config.toml
num_hidden_layers = 9
experts_per_token = 8
d_expert = 32
hidden_act = "gelu"
router_score = "sigmoid"
norm_eps = 1e-05
learning_rate = 0.00319
beta1 = 0.9
Below are experts of layer 6 (counted from 0) of a mixture-of-experts language model. Rows are named router (the router's row for the expert) and show model dimensions 0-111. Each number is 50 + 15 x the weight over its row's rms, rounded and kept within 0 to 99.
After each expert's rows: a language model's description of what the expert responds to. This comes from a sample of Wikipedia text that the model never trained on.

# expert 34
router:06 77 54 17 47 25 51 64 77 42 51 46 57 83 72 47 54 28 68 63 42 29 38 58 40 50 87 64 44 48 62 39 44 81 61 45 35 67 38 72 52 48 42 65 71 46 25 39 60 41 55 38 55 39 49 42 63 58 40 41 32 50 51 68 81 52 59 63 61 08 52 53 47 31 36 43 76 46 47 44 57 58 75 52 64 23 71 51 52 66 47 56 54 62 54 47 51 40 36 38 45 71 72 60 49 34 53 58 41 52 72 29
Description: Pieces of Chinese, Japanese, Greek or Kannada text, romanized syllables, LaTeX backslashes and braces, and closing quotes or parentheses.

# expert 28
router:22 64 61 25 64 48 40 91 76 21 39 84 51 56 64 47 64 51 47 43 59 43 64 66 42 61 68 66 59 69 63 35 62 63 72 45 58 54 60 53 64 70 12 37 42 22 40 53 57 42 35 70 45 46 38 45 60 28 34 62 34 47 53 74 50 30 34 65 46 38 51 53 56 49 52 62 62 54 54 59 36 47 56 41 56 43 59 40 56 32 69 77 20 59 56 37 68 37 59 37 53 42 51 51 50 36 35 79 16 49 60 76
Description: Digits, commas, plus signs and pipes inside numbers in squad, vote and results tables, such as 14+6, 1,231,397, £, %.

# expert 46
router:56 64 50 67 51 65 64 59 64 16 38 76 68 53 72 42 61 41 62 37 52 34 54 49 60 42 60 36 66 60 35 38 89 86 49 21 37 57 65 61 58 84 55 59 46 36 59 56 38 28 53 47 44 75 32 57 50 27 42 66 14 39 66 41 68 64 57 81 75 53 78 70 42 67 39 33 71 37 48 51 51 31 41 55 32 48 53 66 76 59 49 59 53 29 78 57 44 33 50 45 48 75 77 42 31 48 45 45 44 47 41 46
Description: Periods ending narrative sentences before a new one, opening quotes and parentheses beginning quoted reviews, and breaks before headings.

# expert 57
router:45 43 40 44 63 71 55 64 38 45 56 42 64 65 62 54 81 40 43 23 54 58 85 53 57 40 38 38 80 64 74 48 79 80 52 54 26 48 64 73 50 71 22 42 74 47 43 56 44 57 42 58 52 48 40 60 37 57 08 54 24 35 45 73 67 32 40 70 53 40 51 65 36 54 31 59 57 51 36 54 73 53 42 71 40 42 62 60 65 54 67 76 33 55 54 07 65 52 34 33 26 67 64 64 39 35 36 49 38 46 55 57
Description: Single capital letters and short word fragments starting abbreviations or split words, such as F in FDA, G, K.

# expert 5
router:35 45 30 54 28 24 66 73 62 41 31 62 61 69 69 47 91 32 66 47 59 41 64 58 44 48 58 58 57 61 52 38 56 62 51 33 43 40 57 63 64 68 57 54 35 33 58 19 53 65 43 46 33 54 70 45 49 57 33 59 10 43 77 46 50 54 69 71 75 57 48 67 52 53 55 20 64 53 45 29 43 55 26 67 66 41 61 62 45 54 49 81 30 68 68 48 44 67 51 62 60 69 63 62 25 11 46 58 38 52 39 33
Description: Line breaks before list items, section heading markers like == and ===, and opening parentheses of disambiguators or birth years, e.g. (footballer), (18.

# expert 15
router:49 74 44 51 58 47 83 62 75 23 45 78 61 51 58 67 58 55 61 55 61 45 80 42 38 21 58 40 39 52 50 50 46 55 35 38 46 44 80 76 71 63 34 45 57 60 52 50 78 21 49 74 38 73 28 61 34 54 52 48 36 47 44 57 58 66 62 52 76 15 46 36 48 68 51 35 78 66 44 47 33 33 33 63 72 26 63 44 26 52 39 50 51 54 65 31 46 40 16 51 24 56 51 41 15 25 51 34 40 26 57 44
Description: Modals and function words such as would, will, to, that, this, not, usually after a verb or subject in reported statements and arguments.

# expert 36
router:34 58 57 34 66 53 70 62 44 22 52 59 56 43 63 40 54 44 53 49 74 36 50 49 36 27 72 54 46 48 29 25 55 73 42 57 49 42 46 44 81 71 42 85 55 35 47 54 39 49 36 70 55 47 34 59 43 59 59 33 20 34 50 60 47 31 57 79 69 30 87 64 68 37 50 60 51 44 30 42 39 46 52 63 50 30 62 73 63 45 47 81 38 22 46 46 37 44 43 47 58 60 57 43 19 42 30 82 39 30 77 56
Description: Full stops, line breaks, and closing == of section headings, marking sentence or heading ends before The, He, In.

# expert 9
router:45 50 49 16 64 43 60 87 78 40 49 57 78 42 54 73 61 27 40 50 69 37 74 43 31 36 80 52 59 55 48 48 54 73 53 42 42 39 47 75 53 68 39 69 66 31 52 55 36 69 44 34 44 78 44 55 38 55 68 22 49 39 65 44 44 51 56 41 24 39 61 50 34 67 36 49 65 71 31 28 41 59 62 32 86 50 71 43 39 38 75 73 42 48 62 45 62 54 52 16 41 39 73 53 46 61 51 63 42 35 53 55
Description: Numerals in tables, scores and statistics, plus month names in dates after on, such as 7, 6–3, ±%, November.

# expert 14
router:43 75 30 51 49 20 36 55 60 38 78 55 74 72 56 52 48 52 54 50 46 41 68 65 30 24 81 54 57 86 57 21 69 72 31 55 39 29 59 87 52 54 33 53 48 42 48 46 54 46 57 32 15 49 71 54 38 55 28 50 31 56 38 73 37 42 60 74 50 40 66 42 43 69 56 18 55 55 20 36 46 42 52 63 74 43 47 36 59 45 63 46 52 46 50 35 56 38 39 47 56 41 55 36 21 44 55 43 53 40 49 59
Description: Determiners and adjectives right after the, a or his, such as first, final, original, same, estimated.

# expert 27
router:39 34 37 34 54 60 42 32 57 43 84 42 63 94 52 50 62 37 56 58 52 35 79 44 51 46 60 54 53 60 51 50 76 54 40 41 41 50 46 65 61 68 25 38 74 32 18 49 47 55 53 40 26 65 71 69 45 62 43 55 35 09 51 68 60 71 44 71 62 29 53 55 43 67 56 54 43 49 35 34 43 53 49 61 52 74 70 57 56 50 69 59 36 25 60 34 53 36 35 60 50 49 52 62 36 31 29 66 24 19 44 39
Description: Unit abbreviations after a number, such as km, ft, kg, hp, kn, often inside parenthesized conversions.

# expert 4
router:33 69 51 44 45 30 41 62 59 53 24 56 34 57 66 58 73 61 45 38 53 34 50 65 51 23 73 54 57 45 82 34 41 67 58 32 62 61 59 73 73 64 33 59 43 31 48 72 57 26 22 60 39 51 35 69 28 56 50 44 41 43 67 57 56 65 69 74 64 38 62 53 66 89 54 24 39 50 57 44 43 76 41 60 54 27 59 82 41 55 63 50 52 45 61 55 44 44 62 39 57 43 77 53 54 39 42 59 12 19 39 57
Description: Auxiliary and copular verbs such as is, was, has, had, were, and the word right after them, such as a, no, first, most.

# expert 52
router:35 53 40 46 30 28 69 71 72 12 43 42 61 50 43 53 58 28 80 39 43 66 50 27 33 50 67 70 64 62 63 22 64 61 38 41 34 43 39 50 67 58 44 76 47 39 42 52 75 60 53 42 56 44 53 81 33 66 48 29 48 61 70 46 71 49 50 33 49 33 64 49 43 67 72 34 76 60 55 43 74 40 15 54 67 55 60 51 62 36 66 66 80 54 70 40 58 22 38 53 29 57 72 48 48 56 44 50 50 61 56 44
Description: Line-start dashes in biography or taxonomy infoboxes before Height or Suborder, and football position codes like MF, DF, FW, GK.

# expert 39
router:45 44 53 60 34 41 37 67 51 49 48 63 60 66 58 54 56 59 66 54 68 27 72 69 62 46 66 66 61 75 36 28 65 68 54 50 44 48 41 93 43 54 32 72 65 62 68 53 33 51 42 25 30 45 18 44 45 46 34 53 51 44 43 44 47 58 58 75 56 23 53 41 62 33 36 12 66 47 30 43 38 54 53 61 49 59 47 49 41 45 87 67 49 51 72 21 67 46 34 24 36 53 57 31 20 23 65 35 60 45 45 51
Description: Quantifiers and descriptive adjectives before nouns, such as several, many, various, large, extensive, often after of or with.

# expert 33
router:44 79 32 35 49 42 51 71 50 41 62 50 70 68 71 73 50 56 62 55 59 25 67 54 59 53 80 63 77 54 50 24 40 69 50 44 54 69 33 33 57 72 42 43 40 31 60 52 71 33 55 41 65 50 36 59 57 60 35 27 38 43 48 51 62 46 52 73 56 23 58 41 45 61 55 35 66 42 58 36 26 66 31 46 20 33 43 56 61 43 69 66 30 39 66 34 48 35 20 49 52 70 64 62 22 52 60 57 33 27 80 60
Description: Commas and comma-bearing tokens such as ), or 2018, ending a clause or list item, dates and citations.

# expert 1
router:26 70 54 41 15 62 49 72 53 11 57 58 78 40 36 67 64 44 60 42 56 24 57 63 31 34 62 55 62 48 71 21 56 53 16 28 29 27 27 44 74 35 42 75 40 09 57 57 20 32 29 55 52 51 54 56 26 59 36 24 48 43 58 57 44 41 52 64 45 41 78 33 44 50 75 20 55 56 28 49 66 71 50 38 54 43 76 78 53 68 45 54 52 45 73 51 36 44 45 54 41 58 72 62 57 58 49 53 33 54 58 53
Description: Verbs after he/she/was in biographies describing careers, such as became, served, appeared, worked, founded, graduated.

# expert 17
router:50 53 37 46 40 37 32 62 54 28 56 71 66 60 75 75 68 60 79 35 57 44 55 69 52 46 57 40 63 36 68 21 65 58 23 16 37 41 58 53 75 89 53 68 65 00 41 72 66 56 67 52 60 48 42 53 39 38 58 24 35 40 45 77 59 55 54 54 60 53 58 61 54 79 53 35 57 72 48 28 47 56 70 35 37 46 68 64 80 51 50 60 55 50 70 51 33 19 54 49 51 64 57 54 50 33 60 68 19 45 61 55
Description: Forms of was/is/were/been, plus list dashes and pipes opening infobox or table fields like Died, Occupation, Preceded by, and date numbers.

# expert 7
router:47 40 33 68 50 35 32 62 35 55 35 49 47 49 71 42 60 20 99 34 47 48 53 51 52 51 67 31 68 51 44 12 22 60 33 44 35 48 38 52 60 63 14 55 51 27 50 74 71 35 35 61 41 49 52 51 64 46 71 49 33 38 42 74 65 49 61 79 64 58 38 68 30 50 49 42 43 58 48 52 75 70 43 55 61 46 59 37 73 58 64 49 27 46 42 55 53 15 44 21 50 57 67 60 41 61 48 62 25 46 72 30
Description: Country, state and city names in location phrases, often after a comma or United, such as States, California, Czech.

# expert 25
router:11 63 41 26 59 55 52 50 69 30 50 42 61 58 44 53 54 30 58 36 63 32 49 34 38 27 96 66 37 48 43 42 41 82 35 51 30 28 46 80 60 51 29 66 63 09 58 26 44 44 52 53 42 79 29 80 59 54 67 31 32 53 54 66 59 48 49 49 65 14 64 43 76 44 47 55 57 60 35 38 58 30 65 53 86 21 62 72 39 45 41 73 49 40 61 36 56 26 45 49 46 64 57 56 37 46 35 48 58 46 51 35
Description: Final tokens in table cells and lists, such as States after United, closing parentheses, and scores or numbers before a pipe.

# expert 19
router:49 60 35 60 45 39 68 69 64 29 56 60 67 67 59 52 43 47 67 25 49 23 41 58 46 24 44 45 62 51 22 33 49 55 55 49 26 73 50 69 39 56 42 57 82 54 28 39 51 33 30 36 38 60 37 61 42 35 45 51 49 25 38 61 61 74 69 63 75 40 48 41 57 55 28 34 73 62 35 38 49 36 21 60 44 52 90 70 42 36 60 69 58 61 52 28 48 55 50 39 35 59 69 53 33 47 56 57 46 52 49 42
Description: Subject pronouns before a verb, such as he, she, they, plus final pieces of unusual surnames acting as subjects.

# expert 10
router:30 76 34 47 39 52 57 94 51 40 57 65 46 50 85 53 64 63 55 39 79 31 64 41 41 50 65 58 54 39 37 62 48 56 48 22 38 60 63 50 52 56 60 63 52 50 56 54 43 56 48 60 36 77 41 69 57 36 30 47 34 28 68 52 75 46 43 92 59 35 69 38 51 59 37 30 61 75 44 58 73 31 46 34 39 24 47 58 38 52 52 64 39 45 54 48 39 46 45 26 57 70 80 54 28 60 47 49 42 39 60 44
Description: Sentence-ending periods, commas, semicolons and clause-joining conjunctions in running prose, such as and, but, because, while, until.

# expert 21
router:45 66 61 33 44 30 45 74 56 34 51 72 82 60 49 72 55 47 56 12 42 44 41 59 57 48 77 42 47 40 49 15 37 46 62 35 31 73 26 70 48 77 56 52 81 54 29 56 36 32 34 32 42 60 48 75 39 41 44 39 30 40 33 61 73 49 60 61 63 19 58 58 52 64 54 54 58 88 49 36 37 38 25 62 37 32 58 62 37 30 58 75 54 30 52 50 33 62 28 25 55 79 55 60 47 16 68 65 31 30 36 53
Description: Words in section headings after == (Career, Description, Reception) and sentence-opening subject pronouns He and She.

# expert 30
router:64 81 54 51 29 33 47 68 61 42 49 37 65 49 61 43 66 49 45 43 53 31 51 49 48 25 55 42 71 32 34 30 69 58 61 41 28 49 41 93 34 56 44 74 96 37 45 52 58 46 40 59 28 62 31 74 38 35 57 47 32 49 50 65 69 54 41 62 79 27 49 48 37 84 25 41 59 52 43 45 59 28 21 59 52 56 46 45 53 47 82 65 67 64 53 33 53 59 60 33 45 71 52 60 52 36 75 47 41 53 57 42
Description: Years and numbers after in, from or to, such as 1967, 2013, 2024, plus some first names and numbers in codes.

# expert 62
router:41 48 33 37 36 49 53 59 86 50 69 70 51 54 53 49 65 42 50 37 65 52 75 44 56 11 66 29 38 49 43 54 68 73 45 33 28 56 62 73 73 62 45 55 67 59 37 40 60 38 52 67 46 68 43 83 61 59 47 32 39 56 41 56 51 57 59 57 73 33 78 11 47 57 47 45 53 73 32 54 39 24 43 52 65 54 44 40 27 54 66 69 26 64 58 43 48 51 42 64 37 56 66 37 13 37 46 70 42 54 69 64
Description: Nouns and pronouns closing a phrase, often verb objects after a, the or his, such as him, children, work, team.

# expert 40
router:52 46 38 51 41 52 56 84 55 21 40 55 78 53 49 47 66 59 62 50 67 35 55 45 39 54 60 69 35 63 76 27 64 72 50 67 43 38 43 63 57 68 39 74 49 25 38 44 57 46 70 36 39 62 45 86 49 41 38 52 29 29 56 61 56 52 44 60 72 27 67 65 68 55 29 57 75 36 60 64 50 50 28 41 65 21 55 84 48 49 57 64 22 52 37 46 50 42 54 31 70 40 49 58 65 55 21 56 40 44 70 51
Description: Final periods ending short factual sentences, == heading markers, and pipe cells or separator rows in league and standings tables.

# expert 58
router:31 77 50 39 52 46 50 47 80 42 53 57 38 54 54 45 58 53 59 55 71 50 45 64 41 49 51 60 57 64 41 29 66 80 56 37 23 42 51 81 59 63 29 70 69 20 59 29 36 42 34 56 56 68 34 38 36 60 62 53 52 44 53 62 73 47 46 56 53 09 75 45 54 67 53 55 52 32 49 62 39 67 51 28 78 41 62 50 44 64 72 97 36 55 71 33 58 23 40 39 43 39 53 51 56 22 42 51 29 33 61 35
Description: Match scores like 1–0 or 3–6, small counts, and vote figures in cells of sports results and election tables.